config = dict(
    num_hidden_layers=9,
    hidden_size=384,
    n_experts=64,
    experts_per_token=4,
    d_expert=128,
    d_shared_expert=0,
    hidden_act='swiglu',
    moe_layers=[0, 1, 2, 3, 4, 5, 6, 7, 8],
    router_score='sigmoid',
    normalize_top_k=True,
    routed_scale=1.0,
    balance_loss=0.00244,
    balance_bias=True,
    init_std_router=0.037,
    lr_router=0.000945,
    vocab_size=32768,
    norm='rmsnorm',
    norm_eps=1e-06,
    tie_word_embeddings=False,
    optimizer='soap_variant',
    learning_rate=0.00366,
    beta1=0.95,
    beta2=0.95,
    batch_tokens=65536,
    max_seq_len=512,
    train_tokens=1066000000,
    max_steps=16266,
    dataset='wikipedia_en',
)
Below are experts of layer 4 (counted from 0) of a mixture-of-experts language model. Rows are named gate (a neuron's input weights, with its number), up (a neuron's input weights, with its number) and show model dimensions 64-127. Each number is 500 + 25 x the weight over its row's rms, rounded and kept within 0 to 999. Numbers have three digits each.
Before each expert's rows: a language model's description of what the expert responds to; "mostly gets" lists some tokens that are sent to it at least half of the time. This comes from a sample of Wikipedia text that the model never trained on.

# expert 33
It responds to: Vowel endings in foreign names
mostly gets: "a", "ia", " La", "ie", "ata", "ina"
gate2:539501469530492509557488495489568482503487513509496479499525500480442501487527487526477474493490493511485470537479498538560502545516510479555533523479535496506474498497504476536472517499477492
up2:537460501508488497487507506519468510498528468473513523507492492480508481491512498498482476493488484519482500477455499447480519495544477496496465472500527535520508504466494502480502501503527502
gate3:519507525482493492503507550498539512503499498518469548498495528427522496512500529489456480512555472511503527478498493493507503476442491490462538493492504494518508543469500499497484493460523522
up3:491494484483474472485460460502543521544504500517489554501556545446499480493526512512475468492529451493497503508491537482528535509508512498490465508473492471485511538501469521529497488544518531

# expert 4
It responds to: Articles, dates, approximations
mostly gets: " a", " about", "==History==", " around", " approximately", " almost"
gate1:540518545487508503496512517507510514517528474458517509501486532484517510505544491496491490499522533479500481497510493494527480483512536496538481482478483518488485512550519482527563469473527486
up1:486477472482466498493490477470507462432484492535462461504517465488484470461493490495530494459475457523515517506472518496478496479474467485461481503515559480542545484468523490507456558542503500
gate2:487509502537520519555530469491491508499478502526464486505533500489475489500437522492537502469470494525494483530517497473520509516459528460545500488468566455504487534522508512580542507468523512
up2:500514537502502545467482501507423518514533525514506523498500472490518476460474523440534507462485487514490541424479501483510552506501524449481446497522516535499494533487512550497503497479536478

# expert 48
It responds to: Plural and institutional nouns
mostly gets: "ions", " members", " episodes", "ations", " games", " people"
gate0:480558519489524539473508489473513501493492470530496527522519490472496498530502475482524471502484463480488467517470512511483515456451486471522491525523497515495481486517499517549479501515571480
up0:523506487499515494487480503512546512471509546502486494477422490512509519484486542480518486480489508455540478500486486511506466514522532491514521498475458493525466509489502491510508457495472530
gate1:523535497498481504453481485467513512494546529503495502491491518546506505524525501530523509523504509519514483483520471514481548463516528503520505501506514480475470497491487489494546470512437461
up1:505519499519471440518478482483507499464463471537469447493502479412464511505468485528505467523493519482497543528480488499484518483524510498438486522529508495496479495518469513501473534464516506

# expert 51
It responds to: Mid-word pieces and adverbs
mostly gets: " large", "ir", " further", "ar", " very", "ely"
gate1:445497512470483512530489506536496490526515521490471516503492512539508500526544479489557490441527512530496499497488484519496519480499530503494526500491485467501516532511498512498517488483516496
up1:530501474518494461490523503522494480505487481504486485499554489498442484486488506496480450526516476492511518473475527487459503482539466467469452522522513520517467455518546491511465505494496530
gate2:513524477537475523518517511520530505507471535506471498486497520531486471545538472557533498496494526510504503502514500503524496518520515537544486520489503426508461477478497491511486538511539492
up2:539510485497508526459514509513433489461521482485522523520512504493502474491532498478476509432508478514507470461472487493494521492500494458491477474498501538457506530512512494436521504506512506

# expert 40
It responds to: Title nouns, inner subwords
mostly gets: "it", " head", " Chief", " Council", " Ship", " Governor"
gate0:532506447525465472460481460496462521500492513536519483518466512510518501519516468496462491495468465497519494546512515487471495467506560528532515520480496528467462519506510492502490488483521530
up0:501477459480505472512510516459512507487481570518493487488490453468491489509490552500502496484471462473500524467533486475487482494514469527496495553522487505495481513494471517438544530488507528
gate1:464490457484472487486479511474491510518539503483473495466437518549477485523555490506515513536516525494482530498507499527525524530506540430541475502463531478480485474526495513515524509468465462
up1:524419516478522501554548503505508519514485529549487501515471502430455500475519476517505455467465468531472489538440561508525464481511529485485460507498550519512483487514522511550479495507491522

# expert 25
It responds to: Personal name pieces
mostly gets: " Robert", " William", " George", " Thomas", " James", " Smith"
gate0:519442427511501515489476482540488464524516521530467509479494497506533442505499486491441509530526477499490515493468490512482502522469517518478509491529466507480455495539505498473478542504522485
up0:508561540525482503574499526475564513525516490498531516495524454495490481485495522536583510509492503545512497502494545499533498445520491489506517500443516496530502519490524535540507468491470516
gate1:458506491546504502487502488510497493516526496474476496492521485533510507501502537513515502490500548498505532449524441525522487513541500489563491473477468458541504490538497488467570471486489454
up1:470502485492454448517533535509515493491499487508482460490527514475472473494477473583524495464439496509492499525470527507513458497502506464460482490493509524495452507473510493516467493509502523

# expert 21
It responds to: Line breaks and section starts
mostly gets: " L", " M", " still", "l", " W", " now"
gate2:502546449488521545550537481534545499528491525489475518486509492529457524495483525542524509484470487503473482479496528491517510541476439484495504493540537510488472508445520491521510521471482463
up2:520565507447489523531528518502462485481468522478539478510487475508514523506459517437512468481493485502504497467469501484488510478476472455499455506541486529492477512461489519498510533486500467
gate3:468529458458491526531467547534497542485525494554504491480516487497499502505521492471492496518508463495485487523482472468488533474468516590477522493514515468518502502473545513457535493492523500
up3:527506520472502461457498495480542495509494492495467511465514501517524506512544515504438479522494509527487511527515507489519499470506537475497525519491468518500475507515483487509516514525495531

# expert 59
It responds to: Line breaks and headings
mostly gets: " ===", "s==", "s===", " ====", " =", " =="
gate5:529484485479508530510481515511471508511478477450535511435471500526485477527484473522525463499473488441489533517499469540503542470507475540513498509500501496472521477519508501500510534506481478
up5:517502485504489490547504532501555513459507494494488525491532468492462504515528523525477492501491502494499501502527507503488441547503513478499510517494494493536503451482517453470479481475512491
gate6:480522465510536473505490457498485478475569557495493471513461503475508492473557513514472494488493526477525515477531502537467507534542472519523510500477558509495480528515503483457535529490484494
up6:472458497490506508523516507495499488485468537514505504510485500513496515493484549476555540501509515531461490512501514498499496501464513487473484479509439540513510541503484494488501523516510553

# expert 50
It responds to: Derivational suffixes, -ing nouns
mostly gets: "ing", "ating", " development", "ling", " building", "ation"
gate1:518494514458496511525514521486518512524513514486517489505472519484546536565549517542503479453494488502511492462551514461488499466479502499542518490482517473503462507507519510515510504508497488
up1:515507511521488500510486484447517539473466462502501467465510463452483531443461481510538477481475451483533482525531491522551480472480532525449474507506500494521482496514505524519457525497528506
gate2:516500531513547501541492463494569524518535494470455511538541544508489509507484501520551503473506544497499508556456474535524520525504500491498533503471550474493454477446536477533503523486499477
up2:524530464508493472489497547531418501473512488495535509544487478499491478525510493505495515489475490552506528459449520475508524514476488471530481522511495516534537486477475503514509482492507498

# expert 45
It responds to: First names
mostly gets: " Robert", " Los", " Mike", " John", " Richard", " Tim"
gate1:471475468508508496479523423479454492454471500461500562536521510540499530476467478509478502511529487500508538498519475508509496545499509487497558491493489482515510493505502494507540473489455478
up1:548535509554487498519512532493539511523535503528494492474538504464501483511512515501525452491511537478485505504458537481472547469505514511491455519519512541481481525514502501520492522532522510
gate2:495488448570513475506517475527535489492489502511491519438518504502442513547497469508508477497506521482482528555472500525495446484523543509521537521485522483508421514495538471541490525509477497
up2:511490503471524521471442518526480494481492458513500489577495510544533517467520503458504468482519504541487500487506513445518508540507501472509451505489485566489519545490474515459491508522535486

# expert 30
It responds to: Coordinating conjunctions
mostly gets: " and", " but", "i", " &", " or", "ed,"
gate1:472492494458456478485485500531500533488487496514488491507473519533537498518523515477490500507483501551495465519521496542485512472491496486506526484470509509517499513484534508506520466493452475
up1:504484523513504490520500500513476469478475484495472486500518512442446469452500466512539488479516499455516532502423552492502531531478480531503462536538487509514501503509476499519488494503513501
gate2:521476487542550511531479520513504485491487529497467473518518513482507503517521485566491477495510507539474516543511510524468473543464501508523522519505491512477493504529537519518503513461453481
up2:486511495486487524439488506493507506485519505514501513491468485510502493470473507438508511460478521498494484456453502479526538479516519472514458495517523516506518496486459498482502464484535500

# expert 12
It responds to: Surname endings
mostly gets: "son", " Jones", " Johnson", "mann", "ton", " Wilson"
gate1:504511474523505522494536492528497504489517464496477504529472471552526528493519494523518485503482512486514516510545439470507467501556477500559511519490508484457501525557476520507521512472500515
up1:547477452499513478504534498504531493504470546463478493496489518491518496474483526515469490470482519501495512512454513510545512504451512475462490485503500484498436448505516516498490461489516496
gate2:514459489482497520499486514495507482486514480500477508495515492503480507495518494549558523537505537508478475539513473490542515533525522482500489500502533474537474547460511468531507513516490457
up2:484507464494504529453493443484464522487504468533538463485471506503560480471492520481488486426494518474508514466484532504461465446513499492539488477472504528491501468490483535471475491492516487

# expert 19
It responds to: Common place and institution nouns
mostly gets: " city", " school", " water", " town", " area", " village"
gate0:538516510549479510494426529550490464525532531492487507486459508528523498511495543455513508512511503501492497531517462501483529511454554544501473484453519506470487495495508529494515527479564510
up0:467502488510481508501456505478533507536490494505480528525482519516531478506456517496542537482495491508512475525467509556523531497515550491497461554508472504503493506517506502533519474539500517
gate1:513530497482498460492497518512501492502520546508511499504517499544490508524508513508496497508531515514511504417502466501456508507492542461495500452466502519497460479489506480512534508487467448
up1:555508519532483486531487490503497525469473517505515474518470481427490459502472512486532506508467501477490479540482529531476463483486498507444495496530522518505490490532509528490450541488521508

# expert 39
It responds to: Name endings and prepositions
mostly gets: "ya", "ius", "ana", "aya", "ville", "io"
gate2:470483458551498463525445498475517498526510532494511516498504496467450525496491544550501491473487462532492484509554531496546481504481495505538489547472500447481485499523497504499506496510486502
up2:502538496474487506514548521523486495453498466476533506504482480510517494497529438440482491482506540508494517523445493501523531524502529456503460462541496569495517500458489484502499508491527480
gate3:486490514534467478516499491485489478510495513494490575499477461486507522531481524503460499462459434540484508459473505453524522453451499490490492484510479462527500482495516493483525493460507471
up3:474479461573503523505532496460514568488516490484485551482550512493503502487488458486526520487513509495498510540510498495523510473492503438489475494453479503483546549526520536504527481509466526

# expert 18
It responds to: Plurals and heading words
mostly gets: " also==", "==See", "Personal", " They", "ians", " Votes"
gate0:491480515464484501460487528543520496529517540491493510479514546505525498511505501484472476501505468475498507492502489498542448508503523524513535489484475471505457503513491542518468515507557538
up0:519517528484486449466488516499505532487496497530539520477479515524524512475496530488528461534493459514480467454468447505511508517479507485503495521491483512505463528471501486513504495527480500
gate1:500521519442477530484477508497523476513508471511503517498494494521510486543501524523540496485532536494506488502526474480437519539473476476478498504515509507500520444483490490498526466517444458
up1:524516514494498495493475506531506512516463469511494436494513472449435499485518513518520467497468454463475506530486514489500523487483528506474478536553509474502483531518522484506409542526517489